{"n_layer": 18, "d_model": 224, "n_experts": 80, "experts_per_token": 3, "d_expert": 64, "d_shared_expert": 128, "activation": "swiglu", "moe_layers": [1, 3, 5, 7, 9, 11, 13, 15, 17], "router_score": "softmax", "normalize_top_k": false, "routed_scale": 1.0, "balance_loss": 0.0112, "balance_bias": false, "init_std_router": 0.0276, "lr_router": 0.000702, "vocab_size": 5951, "norm": "rmsnorm", "norm_eps": 1e-05, "tie_embeddings": true, "optimizer": "soap_variant", "lr": 0.00258, "beta1": 0.95, "beta2": 0.99, "batch_tokens": 65536, "seq_len": 256, "train_tokens": 402800000, "steps": 6147, "dataset": "wikipedia_en"}
Below are experts of layer 5 (counted from 0) of a mixture-of-experts language model. Rows are named router (the router's row for the expert), gate (a neuron's input weights, with its number), up (a neuron's input weights, with its number) and show model dimensions 0-55. Each number is 128 + 32 x the weight over its row's rms, rounded and kept within 0 to 255. Numbers have three digits each.
After each expert's rows: "gets" lists some tokens that make up at least twice as much of what it gets as of all text. This comes from a sample of Wikipedia text that the model never trained on. Tokens count by the router's weight.

# expert 1
router:149133126108112139112199083093159144120088159154200112151085148076103111081110119154106124131129139167163094131135081120171102168105135162177105100130083159160110099121
gate1:093131155145104122125092093125131147164120147123084159117161116133163184134092179157082135085199095145111151126098175095175087141101124122105106123124088139064143140108
up1:130069096178159120115109082173141140105121152150161159062079143099063087164142099117126128128129059124143141190147158088083173153144125147068103142144080160149132132172
gate2:122182167119116099174112193103189178113092165130149093127121106111135063138102117141130118047143102141155131123122098180167072101135104105139143142116101116142099107148
up2:148146143089153161110140153095118162100105152117129094149114101127161105147122171133128054134111138124136095127094111131196125137140136119141116146151081142165146129080
gate3:106144092140101133142082142097106171174111105111164155168164126178197128107103173130093132081181135157083102123149105112094074131164133136082127200123136117099121082113
up3:135071110168161152135182114176126094110166090165076124085095161143091099146122068099110185190135126160165147164209096095128168108085120130123140131114176148108134125177
gate4:113179112149140100118086180157114121117128169126068120151152082088179106120097117125165119152193088158154087152081170081121129096135110103112160135108094105098134135101
up4:075172080199124116195091148087122182140114125105141156107117147176126181136131168073091165112122090181123157143142160105107151149125143105116144190098122155139167168139
gate5:138138136072114080159086139121136132092100108097106126136132122072122113065119131139171086127113147126112171140095161151114128134124095148157059130118116106158096142094
up5:131111146173137174108119099103129098117185167151057123106109151173144212090112132126107113106078040098115131131124153124132126129125148184109086161107170138110143115122
gate6:161130126194093123108087158141092148152107096101114100136085069126171168070086196102105179141205118122143174157131121103096096058139095149096135153080127065105162157151
up6:135202127130151146161138147198091170115132106119137138126144128138150090097106165120197148073143088161103147164095164082120119065090094157131209109139103139128109093176
gets: " |", ".", " R", "0", " sc", " comp"

# expert 43
router:162184123160105183135135080113176121168102143164172119143103160141117123153066085158114108073136136077156109104091121134144122119171173178116053120137117118140130122150
gate5:174134119195129154107121152140118117095142150169160151117090118131139144117156211135158180129071081087176081197152151131143153074143107143156155109108116134152105144104
up5:089135079137115140173175114167118083147153114167112124103175122074097124101085123055087142170119086175083160102149096081098104133093107111057139111141122140112083097129
gate6:111083138137143158174092109123144142108196096120161129087134073148136180105176093110083148100109074118141128123091144083194099128176121153095114137161126176152117142150
up6:095140130173126103114174124105104139085120130015138134117137150129071139203191152173122135145129142059100083093159166122119082171169088154065165126117121147122121125176
gate7:103188157118102081141149118067133118134122110133106126163184211126109116150128059065118097128110084131063137081107152116121137121110166172216167102095137095102112044057
up7:139139135146105164070123161127107118071115142083091142165136127133173097145150129140137125159130175116096132112130067126095162105041121172121086166166206114166172102137
gate8:136170101150133120095116119108099118076111104093103140141124122176070107144178109066118115131135067092155168146128143095107104105111140135087181082118135101146121128122
up8:101116104140149162083177141191119091164123098161121212105121124118057159086082180110126150126102122188161143144163100134108085125088127100107110092171142150145132164086
gate9:091058147053120098127087126114118146077120112131149097156066114170127138138123125170185074080131152152067130097116166141114049078143109145090139084124073157097100131133
up9:139103129086133191085121074099078101163126165158035137094163029118219135169122086106154135159189161155081090150148112140084126156096116095065101128165084175154110117164
gate10:162127096152102154118101180160106127148163143141139110129114186151148190118129151149093134115126111164077094162187115139121178150152111182113152178123152162106144091119
up10:086078119126171189078150091121126096125168155186143157114110103087139059137133125115114143131131114144083142167149125087148155114136104111064160136169125141136160145105
gets: " K", "| ", "ak", " Z", " H", "av"

# expert 42
router:135115115124104127088145078132168172097121160157152103137140152110064121157123097139125074181066154129168104151126073145152096182092154134198112102137137079093106097069
gate0:144143102101110077106137130110140194115101138095115112125116100118117198136149125111125109151082126113124107126136138151112089154077061135115097137087110134139109143116
up0:121135089144139131148137145092138139136121180142101141097088138138072170199117133110108141109131121087136160142106150130094127113064216105108134214168187107078126120149
gate1:091127136122165093090145105145136125110157113119126129086131087127123130121092138179132096126191084175122077169170118116116116178147081175132137130083129144111140098136
up1:109101108146101058081131173083095147074118144059156077151135104135144162152145153187163133109137242105144115115142177135148118059191131134113144161145097116089115164102
gate2:103160129096125106123090135086162148153111088208165130155094165084088158098122159145089163126173110110079116086085116115127151132105164142117223104137150131075146156127
up2:119094128131107138112141138098146088075144123056111182189077167110112124130134110141150109171098125157096120108144082160084132082115138158139111111132108125125149156068
gate3:157141167047139078090109139153110130115110144152193134079062147116094162167166130114112131146097150093113063127147079170158101153145079139107185093158131140084081108080
up3:181129144137131109106155107110134116061106160189104139109130101090122159063114122097127081154147127115117106160126165152152119128140093140152151088146139136149150177072
gate4:112182176200113145133113087146091136181159088222132185084116132055127118103111119136129111132147152161131140131128115121049117221196138151111101126116148113069110101140
up4:128153156117131173167136173135119110117125080101140112132154126162120136066069136137120083136202147157143131153124067120143167104150134150171131099130166115164130169085
gate5:134148105112123120087109125117102140143123099088104155117101123118075093179119151129159111179109113106111149077127063146114136061153131093098080164095107097121121155092
up5:103105147118113114121123138116173129134097138090129136181132095083105080160124149109097124165132087145106121143093102116168157104137118124129111103082147121102153142102
gets: "s", "as", "us", " M", "2", "m"

# expert 55
router:134155082117193148187153127116133080149122096096150086054069146180126102102099129120113104162169156097151112169132093109170100115126181138072151104119104133096132183138
gate0:129114136107134145168152112093104155152121108107163190111131150122072103177076101097083150162143109128103087119130143134091112110142196161104098084105123182097138179142
up0:143098104143103137152161093119121116173114168091134144089146125095152091124114138064040159150122175089110154153081087109167102133150073050157148123170092159128110123125
gate1:124181096115130144109087165125093104141123147087134122133130161171121111091179143153127104145114128121100128126104097151127070124136165086110048242109077127124113091172
up1:127182120127115133126073137149145153106127086183131110158147176113122076116172122093152113155114159116146139137143120129132152191171122182123149160095134055107072108100
gate2:148075111105096143089198128124137141122122105149170147119136202128107190140116102155194122170130122107147111191117094120135117160126143146101195124084072128100063094167
up2:162162119122132101098125182112092127142126134098050128130152134183117161122089149107095122049089172068135167131142136172124152134188056075138114184141111168153175077134
gate3:110079120072130180096124160090141141119113067172177115133133119122130066100046095140094162141103146141107192183122122168130112071080146115114111188178149163111169181172
up3:145096181118138142106165126106145102161078124138165140165138170145106102134159123105071124170064130148093114108137112127110164118113145148154105129151141107141097178099
gate4:116112135178153088223168063112163126101096073128120065105070104155172047121172115115110124081159137119097145151086118117163149160154141073130145142129186130128123122088
up4:146087143098139098169136133168120116112158118159128053143163101133137192123115134074095145125127115165144197082117169104112099081135155115151106150112126133153147101082
gate5:119154103094138120124129155102159096171125064184138129114124132124126120123146110105144104084155166171192160148126116155093156115141153157133120071182155125104133046084
up5:120111132145153111089145095066101132066110165104123213110115140134130076143145175118097094129117122167062094115158118133176157104122115190143094132143145145146099185121
gets: " with", " to", " at", " on", " with the", " for"

# expert 49
router:160143152116102196121132111075170138140087173135167094143154156062104139119081144143128085093052159127130078124099095154111142154159134161161098184100102065145117121198
gate5:108190125116126157154153165150128145199099090092127122147205096110097108080143124060138135142138170165057109159157117114069068161138066090112140112087169067122105168166
up5:105082130093114139104211148167132095143119170173150136125102158157133159154099091127098116090102162175078084142140078146188110125164110166106192170106104125097140121089
gate6:134098097156143119173108143122158074126151145040085154116100164149114132073118099146173136187134171055115082116189150126078141076173040105128069148108110183111172164141
up6:111146116125127122130136141148104096135141111170078177115099115181137104160175118176128126107168097151141168104131143089180107117078181147160133072151125137124152134054
gate7:114122118157129136158147085125133091135090079120163107164193118115124089106138087172114110134091164102101119073084101164164061144150108092116083065176145078143102121108
up7:121100117137132075148156091126138133144126172156098140123116115060121179148096114073108146081096130100130118141155174121156160182089171103138093165141147123152079138106
gate8:087147097103130083125144178128158084139144120068144120137157128105136146074125082183172149133118125166162131166141116133075134109095117132152092136114129115132154150145
up8:135102142135143162147131126126093095209155118105144165109181138101173163128073099131121177103143165127134130161148105133115176178200177091158161109150100194113147179120
gate9:139126127101131134060119178089117125102125054123034180116135139108164119165141133143173094165114074188118162148078097194116126132145138071120091117176108094157098149112
up9:130105088198113094104075094122122096125162075168073133133136151166120073159102122111137154176137103079147148137110135103116115101132120152130094097134099146148149146105
gate10:109119114128111145127089186142081157116126116044123160130091134137100109149137187132165141113125066114209096144122116114200153101148117106129164113114134115179126144101
up10:128124118110138078157154143129147135126164148117139090087116094124095156161077053127068162098158159163125151187132145133122138117117076109121101138130141135131177149106
gets: ":", "in", "\n", "ing", "p", "a"

# expert 66
router:152089117145085135130181103118158155129097103140173108192137071109106118114132131169071102097098117171179082075064118153172125142127171181181084145167096104099102105112
gate0:136091154133100164110127118121123127175107078141017079103087113126132113104096175140151116101177102134116148120140135155148124144171134114141114155170130084137111104129
up0:130101124155186170145155099138118101178183125123108114085103174089090119109130109104090112104100137154133124179160100123110205145142139118162169128182084138105149125134
gate1:114131143115149116052103129105118121124146132164067103120176097217135171129129115168107137134164082072096156125098155198140089073177140145095082188140132138136128152171
up1:125146100122144117107115160153092108102121123148194159154100129173159143124139143151090127116135158132171126118152128128144129073137155114108176093124137113137143126113
gate2:123119119164095160152114055073131184156154095163127128174142154158124114110158194128214142070107057160107078081076129107087088152068140087110158120139110136160138159080
up2:085156118120161134139111151206127102160129191131119133087115157132120163207082133094111127178094154215113176135160116118167157149090087106107127142144157154141145126129
gate3:096125143194152084128129180176120130138122131109141146142068092139136164167126145174154084068175065165179146177097140141167108107146149143124108110180101118090160132113
up3:135097128115125116168108103127128103088168154103119117143124118117067150069122103124126131091167172112125183069143146079092146097133095168156169140086167178129169108116
gate4:174139136155124119097091148136093086167147156144059128133122156114095128148148101087111158121091099126171085122127112118128052159174116086075149171223154162135108076093
up4:133138174073098133069164183115159136111134172126117133142147180163214174160108089138070142178118074136120127068127130111107097073130140126125152137075101141171137119117
gate5:098112114143133121164076093097125140168114055081104118129186070149108072081166147161156100088167140178102140138159174082073151124162081110107121115146142119139141148122
up5:114135096104168130131124099165078083122128120137132088135185090124146135161137098157114178151177200138121153156147183106095146097105092088072127147138169111113106117134
gets: " C", " P", "2", ", ", " F", " f"

# expert 56
router:145103133124091157122129087131139145185106142151178097172137115095090148151134106152067110164097135127143104132114111135145174156135185141219118127150073119121119079096
gate0:151087167106126157114122139068148126148150157180083112153120124115148140128137071081130131114161195139135066125184106137117136130121184132114122130130188093097151085173
up0:120143149143135145139177134131119143132118115107107157113135132182191130131112181104162171105130123127137081125109156116197198077161133145140118099116086130176098162158
gate1:117070078133115086143136192119109119112132122082170125124083135094107123089152125144115136139102117123085127120120084139115081118143111125114123111096145172086107149089
up1:165088145141130132123149083102105130124148154218125130130105124154103167120108107143151116135099195084098135112144143130070105150126120105144064134208128098175139110081
gate2:093141085102143142166166156161094049113143116116092158123166180051166076120111098086120150122091115110104108070153077108128103094153093109131122062108142093102191167163
up2:135145125100142148158110139107139143157110146088150134124099153132098132181123149109120069163133107137149125063133128093143091135150180098139131174090130187117189162169
gate3:153156128087166126182106130137100120161137114134111085139132163084166129167127085137165170134103119178155105091199136151112148151102095118175066150191162097178140183140
up3:154071128117135141129158103120117128144165141180125175138103156085108064116109062116167124143113154129110108115165110131067131127176131103105117112165147108129122107125
gate4:121173146087128183102160148117140108098120151089098183117095128163168171238077183126075128133107157158130111120122119155097145069128116084132132132141135108133152152107
up4:119127111063146106113166164112110076083136124170154123199102149140105118097156080132179149099065121122128153125151085133144114177115146157177115113146157117135164143173
gate5:124065171120134155084087116137129152116083089161124153107096131165136112150172147146111073139119160086136148110130067147113119173170148088179114101138074163122092140103
up5:138122117142123105135109135117149126158133124124188128159084105141140086165175118114171119117171114130081128131072118154124108148152121139137063155107066123117187152122
gets: ",", " | ", "\n", " B", " |", " c"

# expert 50
router:147108131121093112172145112115163168134115176125140132106067089052141105117152125140130102120146060121182086079126107126122090134155080103166145173162146155140101165087
gate0:139077099054155136199115087110103171149135136115097074105099052081144120102127133140121110166124126142132113120161096166107079161119120098165099109098045117159112111158
up0:123089097168146141117096188155140099227144104173164155098137151135121122131177157154131139176124139174076159161134120105125147139114054113112115188072173146150148118072
gate1:123148155099119112106152205130166167152115118091142113140116144092092132148115092136084113122117142186041161126119106137159127124114152067166178069157155116128096043099
up1:149163114123131142100096146146135116156140113131155113103134197150140095167124113181125105170158176100084206089160143182101126154168054115085130159108172087109106115151
gate2:125108104134148136132144102116113094084124117176147104080111163169149112111150171125116098075229089082136116124154153107118154067161172111085153134191154117116177149150
up2:135086117134123126173147120189147105075137081153106133124142158182115114074106138073092120080132217095128122073127114120143130121155106140122209156109139138170142145136
gate3:144154119162122078151079084154122127149149145133179157066092095150087119200128186129070129069122194089106091193103108190119124124091112134104076150156087166098137123113
up3:127120134116127136136074121100105121137174126169115122175089170082159084116214166121140150216128130140153117138119154142176146143185170127062155135093108131083128153115
gate4:101129148150124077119101175105108152099122122119118174099104140116117118123134183143150119068116116163195137155120093130077128146088120109137173070163108178106122142093
up4:103072128151137145080143145145116108193135139138196164082059153116113177118105174110091135122152092131072130126103056169023108173099111131142144134203060190077098144126
gate5:155070142118119126164165124148157109121073141099088131079092127095095156132169103172120139137123099093139173092113119127148075143139130108160083138107107044064123164064
up5:175113106137127141126101095053152118101148162126090183144061176168095135096064071110159134133174178110121162121133130124130097048194144130100144140181180132103080130092
gets: " |", ".", " ", " | −", " A", "0"

# expert 44
router:132177153108148104133173125158157208096124131073047090090161134152144114164128129154065129130119126135191071122096143162120209106131156145085168175096112150108085132147
gate4:110130109082165134160123126081144187110154149143161029096127152133053128075139107132132110198141170159109139081111101105088107126128136113154106111114152103174129138107
up4:109142145165109139166129099145140130106095120064121142172152174120114162168168187136083094130157120157113160083098162163150081127109139130097157154100154144151114064136
gate5:119160062092126169087166184130155176099145092139079105180167144107115170163088175126098100177111191099118153185129085100195056104143170097191092146139099149074109092095
up5:099093115175159138193038122147133118164147155122137120150089086078090109138207165092178154138091143181153095103143168103107149119103095171099127073139140108179133138128
gate6:115157136119116117128054100109162118116133135113135082195066175085095140132183114106164143175167105162193174098092148100089195097149106163107173105099114086175070129185
up6:097177167171113146159105137134157113162055092159144096212150107171075099042111126154136163111099089079173115123111188094091200127103106120172137142155181084133146139142
gate7:148159107114107101119185159140114141167123109093122143118195098165127190153154134150125126097131154087154113149090095131142123126140160158092134145020162153075106148148
up7:158138113132088144078129117130127114094066146141195130170055133076176078139111135150103138094121116080146140149067170163149103136095089115125102127191094139103086057135
gate8:139110129137068106146123118128129081122128100118097101143123117122143184102133119150067130130110030101079135149136078099121129129195118183169134129147153171193145102144
up8:101120144240146093073131081132090103104176175137092197103157180098159088151126140076105155122148114159192135158166128153054132087090139101152083134116136142092121115152
gate9:139169128119118192141134114139101126074065165148156054124063137129087136112130088158126154209077150113160119149111149108203091107113162120140130106169102115072128133120
up9:080168083118114126121150166126122135125158123132141176089162135147150080152078179172136136130178136160138093179177089078110186096069158157153151186143110156147131139058
gets: "1", "8", "013", "015", "014", "021"

# expert 74
router:136129124123161127120154155127094067151159105156116152151157111162121148180088095121107150083109137151121190103131086138108118060173152132120162137149108159095127108070
gate0:183061076138161090160137175112120108105124124179128137112112149148132123137120144126149152102211098067097172154107119161176131128119109128107189154158112146146133155109
up0:155065148139163236136134091143123099173136126139148080119174132141105159147121092096130144097143161149093147134133099174157122121108152103101111082118115121126095114155
gate1:119193123140159111088133170140124114097143160158110183104158104137128150093191105115170106104189081142194131143133107126128099116197186138118164116158102129118147179158
up1:189125149144140120124131133097131094135114108153127170154096138130082161192072153143068101100167176121156159111093079102170109111120104130076142065169070160110126126091
gate2:135100110223114123181116130104130126117130164127078073159048114100073131140094146108098111147100143080115153144145117122116134093105125071089128102107092132097135105131
up2:138082125146162160118132129143079120142124151148099097065165135143105101152173203135157143116149101139080134100147130106102138139108133136193155042146157155134114147156
gate3:151192173116061094155144097091096116181119120180117144094152130169146119122095137108078110088123145142163111078139129121064120151167086154103085139152139184109138113085
up3:143097148118156172099115117083102189173117152150111137120100129127056192138153213142130130120153114160094099210119115122110149115102162134142112136118145176119112131152
gate4:096096160110129124081138099131103153163113133152155125078115177120121067102133152104115141110151185202131148097151088142138170169122149090101152123158138086100147156143
up4:148118103107143164137161104169109131107121118118093094123109143110175094103152116138145131164135156080132128089094077168083123121116144048065120128116132150143111123122
gate5:143143133132091137106136133117137152143071041115094133131088105131072096143125184133146140127125180130122123127111077131090060061100072164093126124067098172113100098122
up5:155126102147152065161153108142124095164134170120105129095147160144117107105082072066095122088122177141089118076126109132101155164083168128091150117122134137116144114178
gets: " of the", " family", " in the", " her", " his", " member of the"

# expert 16
router:103136140105098187131157105095125180139103165088094152115165104152120131184191123155095138166119127096123090098143193127088159101123186165080181182096134144106112081166
gate4:131171146061104118107141191121148131104101096115136135101174081150112138136130108187124150116147125172124148116109076156145142143080171158124126107164124121192115151125
up4:144082118183182108161123126183167113157113186113095119112076141155134204132141100035109154159116149151048124177142096143177160136100094109155110086149209095119108144215
gate5:157110157153127107226154128132145136106176164104136177087078117117135097082100131128138125116133143163193122100081129122159121146123130143085132144144156132102149142173
up5:136100152109142175123164147112124160134090146181091140147118100130085123105137126161110138150098150112100086199120129122147155084103139152157144184102101111067073171124
gate6:091117152090134112086062134097125153120078158119116118205108169149090169124129132137126108176150156089087127141151166196091194131098086148157154133095119113175098130144
up6:187154143117122133109157096137204164163103144097070108115138084106113146131163057141063111184123087155123127101135158160135132156172096149114157180103152186125105110135
gate7:118122159086098134158143147116132133106124098111157084142204154091064125097160136131124097134117135071119149148130100217107136085066105144049161134095131133107081112120
up7:156191145052072087156135150127136130090081104104119097158231103140111083103148104156137115145113136119128143073082126153098067097133129138104149130071183099091103119146
gate8:110122119203118148105147122186130109180186152154139152112134094206113115130165109115096158094173170116140114169179118136093166136124168127080177170076137143043173135106
up8:127124164080156128167188100060154126151105146152144105119162136076115161065179101126140103092138050100112134062097121143128167164137105130145140123141125096146119140146
gate9:165134133168074135184108123154113160175183143070128131126116137107083134212149144108162096141105147056149145130146186080111098141191107131113108132092109108070115080134
up9:119131141090147155123111136125115134142158163141110151160134230141176137123147127163130140195135192180049165157103108167097126106076177146175170118176111118121122124135
gets: "1", "2", ", ", "006", "8", "002"

# expert 6
router:148155104147072085122156095129176156155093139167125094185135135149126095182120147120065085161113068078088111110095136138125120194082175165126093159112124138094067118174
gate0:129131116098127110121189169212152130157114113131143124124119090111126113137129071129115144118149121163144153173140104146168090133150187106192096061162125197133114090078
up0:174147124134150167098140161116090111146133141133124158125069144150109185147086110128132136150123146097134086135152140101094145128094118077106129184107096103110136096076
gate1:101135132101130137150156165147159125120146108147118177099106087148136160130154131157179142142185139077109156162165168075062176056183098170150111143126171078135144135169
up1:153142106108134090142111176153082102135131184091121100153099100138134172110152101150143154083121148149149113112118083104108079027161158113146119094119131089174138140139
gate2:138107124112143080138164097093090132120149122099128096104131111130110136059127141103105134111092134151178225108085195162069093131064183122111140113089181129177121212114
up2:128092103155127136161127094092113137171154100141094131137135101078149090146146157116158120097178143195154118097159169102125161127181075154087121119092172147125106149169
gate3:199086116151126160097191173177130144193127122170164168095146143079075128127154113172109155141159126163157197112153146108165160123143138091143189076099141130126124143111
up3:082100088179147157179133127138082071117144104078114134109102084127162142166154114045145149160101187108058147122156155093106113122146147101138099124141135115121210143111
gate4:124154111131146106078133075133161108115106146133163088134183183109149138134134099122118115203109116058088154069124098158133086142089126172083062092125153153214148115114
up4:122221138113121099106110144159154118116089048196088153142154137107145114132135139186122105127111151124218188145134133156156165112162147115172107146109091118172136146130
gate5:135037119135140145128100154125062098138153103167135130143118073117096163107172138139232183140100120104138088134150135122159155081112142168154169124162075136078179151145
up5:086098133091141100145088115109119130074143098063160069143152126122129161087120135103149144126183097143102168107165147139085132085211129146156145118090099135172202107095
gets: "\"", "ie", ")", "y", "e", " | "

# expert 36
router:131100141123093156151104138082153149147097111135134099190170096081172118165143154159163118073156143157140075097091158149122162129119159159191124082179087120133125133145
gate0:073083101108116127101132095151148126183093118113127122137114128134097108219105080078094115173115217172175088094168117165153127116062146106121158182064095146142121058128
up0:183123117112156134110127173155077101102120123162160140136139140146117139138090142133107148092126052116104177207093156094081075108180139150133099085177123138099154143164
gate1:096090159121150124083151089081111119181129177179119181129132111083169131173101095138171155130159147134109075116112111107123135176093110144147140137125176101143111169141
up1:144190144141118119136116119153109145128122072059149119190195133099146087117138154157147138149130119148118090146119128136143105148152133156144113157116087023136138121171
gate2:154112131102147138070191118112078064128163156139120124093087166115083138139196084148132103078166100115091120159168068158110113142111108166095160115120105100115108093155
up2:088125130108169094089162168168124072127089069146100171115147124181138151121127138174134156105136139136124200153116150160162082165117151118079172116139082186085134169095
gate3:112088117120124173141115098116076130164154143107101144120132131118119162079099083108147110152124148104153122145122089123123159153049166091145156061121093154173136125065
up3:146073135139148138106150157161100123127111141113206116109094153097086156047169126153100134158166075179151176139181139108068088067126117116114166127108161126103131163164
gate4:178106138122134186130134066148088114093164147149061128108132140125178092166114119193131144084092158119083097129143114114091133134128080098068130174194105138089131130201
up4:082196150121122068123105156110164150119126083132192153135098099188143178157197121114088139155165131048115147141112193151191111101125136127102117153113183141205141094164
gate5:154124153120145118121159058121148154130078137094085114116152089106123147182145169128132116178143212157084120113100113166150070139136125160081132126112068129107161162080
up5:148120131082110146081124135127150179123083154007210080176182057102143121128148228132129107121119138182200099104125091136196121208121158099129111113111093073122091075117
gets: "ud", "ir", "ad", "id", "ul", "av"

# expert 40
router:138158155194087127145170131143187103188110106157184101161128108054113101112130130144098109130102169081154091140102079142178154158143150145156143127082070104150117096146
gate5:156173099126112144117134119150125078121131141126131142110095088130116082123095137117122113168107194123092134140154078146105103106102160139062126150146148123105121144144
up5:170129131059108111096103143114143159117103169113188121143139131158125103137081120152119091194093153088116118092130123173135069091118148103165106147055050116095116124085
gate6:094117161172163123150150111107154116159135136090121108113092164121147113119077114169072136216098097101168139186105095108144158113114137077161129143146089106087160108120
up6:173124133143123133117139113108140094130080090126184136147102074176136157145183189100117085173089174130090088144108081101132127149141083137108161108086101153137073125115
gate7:146103113094121140081211118142138113194149139146177121132135157120114151142196123120176132111103158119113124108131056140173205146128186085153133150090140076107111116084
up7:138185110153147093166096123163111157089134121099070151119112068140176102146070131158125143098187119144119136137107203120135134124175176175107066140143148138087108147148
gate8:176134093134140103154040118147103116117149154138127122100139126134137108090146115097144146148162142172076193122149143093114129093070141119152090053172187139140129176124
up8:101128100133112121176065108101138158114167144175094169156170133141134104128110097131188106089125129136121087109117125098102059207142107157085089122176112108108129060156
gate9:126095125128108107175133131096124166123065147079170098115151119216147101079173123159172110158149125059078108108084149109178166155152124098174104151119106149181114122144
up9:165100119089162122172100086055125133116079130084106122106113125164147142146156137102154114068082128115085103100141133141108178158084130153109080162150131145151141130122
gate10:167165111063127086105138157088117092131113106151113094143119130119167147081182185133179149142106122053105161103118096110108157100121135098188166156091064130186098144146
up10:173095114159155116101082113139134126139116139178144131133079130115073126124118165150104118098107184135090158159095107166070112187178075116060175115158143107097082166142
gets: ",", "us", "es", ".", "a,", "ium"

# expert 34
router:100168158064150113110166162101122143111175174203093059073134151145171110148107103144077115172120107081134141160159134138137136149126127089209141119150164147185156158151
gate5:104142101162128120117049137098119161166084070121180151148130117080125063143152112116152125123255143095105140098136123109075218136162119169143125135104167168148097094125
up5:085098147092132102130095122146123134090080104126133154127110152179141086160199135146142124151149198099133149079113159182136098123187075146134084109170137116120166142152
gate6:136106089142179103138093119128131135153137056131160136098167134132144092147126132168129112097161132151149092120145067084160185118127157126174126172148125115157142106125
up6:150131126160131137159086111051126148107186110159186116098089126094121124051153106110116140165122148148166137123103170146090147103119063091123131097119137140103125202103
gate7:176132114095138120112166114163161163193131123152130051144155127093106147120150105132116115131070163108171140123167088148106128181112147080134163127100164147196092114123
up7:106135143147160200122093170163111088170135111098093070074097165138109178137160130151134130097162144124105184110119093175141157122135060191065119136109134081119111057122
gate8:139139125050063045101169120130149153101137185139094124130122126102128094104107151155174114118101160121161136116133147187149128143116126129166138116160121112125143102075
up8:139152120132143110151107105134104105151143109208125117142140145166060214175148122138086138117111101167099045202176116130096147141100206158093124145162135098125141136138
gate9:141138113163114135178122118152103056134166114131135139131219126100088094094135118133112160090129067068165090101097104141131116113161127128140078084112126166125166120101
up9:111152122123121092168110119062105129106142086100137136147133076157156141120113181193085098145246112121162045143128123125138125101128193110213166137148149116131129088153
gate10:118150118138100070098139127097124146082117175123111168177156150088110104141045129110140108146118073135160095097092154094203123114129167132085155078079107159108121181121
up10:123181105140175154116155152168118127137133136147134088078132094094088038081141109154128101140115125133109177152167107118101142075068106169128152148083146098143148161130
gets: "3", "6", "5", "7", "4", "8"

# expert 67
router:149096151108131144127172110126167142135104112129175132179153100061096104087121111145082106112060139149199106114113106135188127152127189126109116117103062157149104075115
gate0:123098119110138125084118134141141142177103090113150199112190111121116110065149169159060120194089150156173116149122100110191153184163100114061161120140163161135106136139
up0:126078122176122101114095101117162137154129128148126150149248061086185079127098137108079104185115135142141151166114140096130151138129086046203108099171158101130097095109
gate1:094129087133150110101128067137101132112149145083136115067116116094115184120140106128142130143178178116152120132138081136094137092120086064084157128130198098080121142149
up1:148126149102133093117134119127157140139059141066150147137119144111148127149149098147158111143166163150187142125118071156138102130110190106102120160145167136102086088175
gate2:126155106126102137150090172128118106133107103094145165176134160058139110134099121158113071096171091103134107137122108130119146122075130137147093120137117090125135151122
up2:104068116168131143107096098101106163145138147125109055131170151153098128141141145084157124170115140116135093120105111094102136183097107088138092059127138106191094081169
gate3:108109150142151137131104168133096112148144137105110119167125131169132117085106145094093140085131108076109132140115151141069145130117118106063076109102152144124196098167
up3:164173084142133126131168130165149078159152173132100123144119138187069125134131143152099171085148120195140121188110111155160111169106150152139061120126079199143123164124
gate4:128132148131083108152095197096140107112124190143123129164133158137125126112138072152141130099122155193177099151142171139116106139107100074142129179114124100172105087112
up4:114143155132114180150074152106145142127105117123104110136172178078090124168141162122163126115083111141171103104134159109111117131075132158156095102135147095105136144092
gate5:178182141117131123147136150158125150107124123172104125094129146111146179109164187136077134101196168118131130134122097133179162172136132137073107135133107167117131077130
up5:140104120180112146160084089124121074113136123126110120081160141127111139102131119092124126207108137082070062153142161089100097168160049124131113107117148092145108116124
gets: "ing", " N", " D", " L", " d", " and"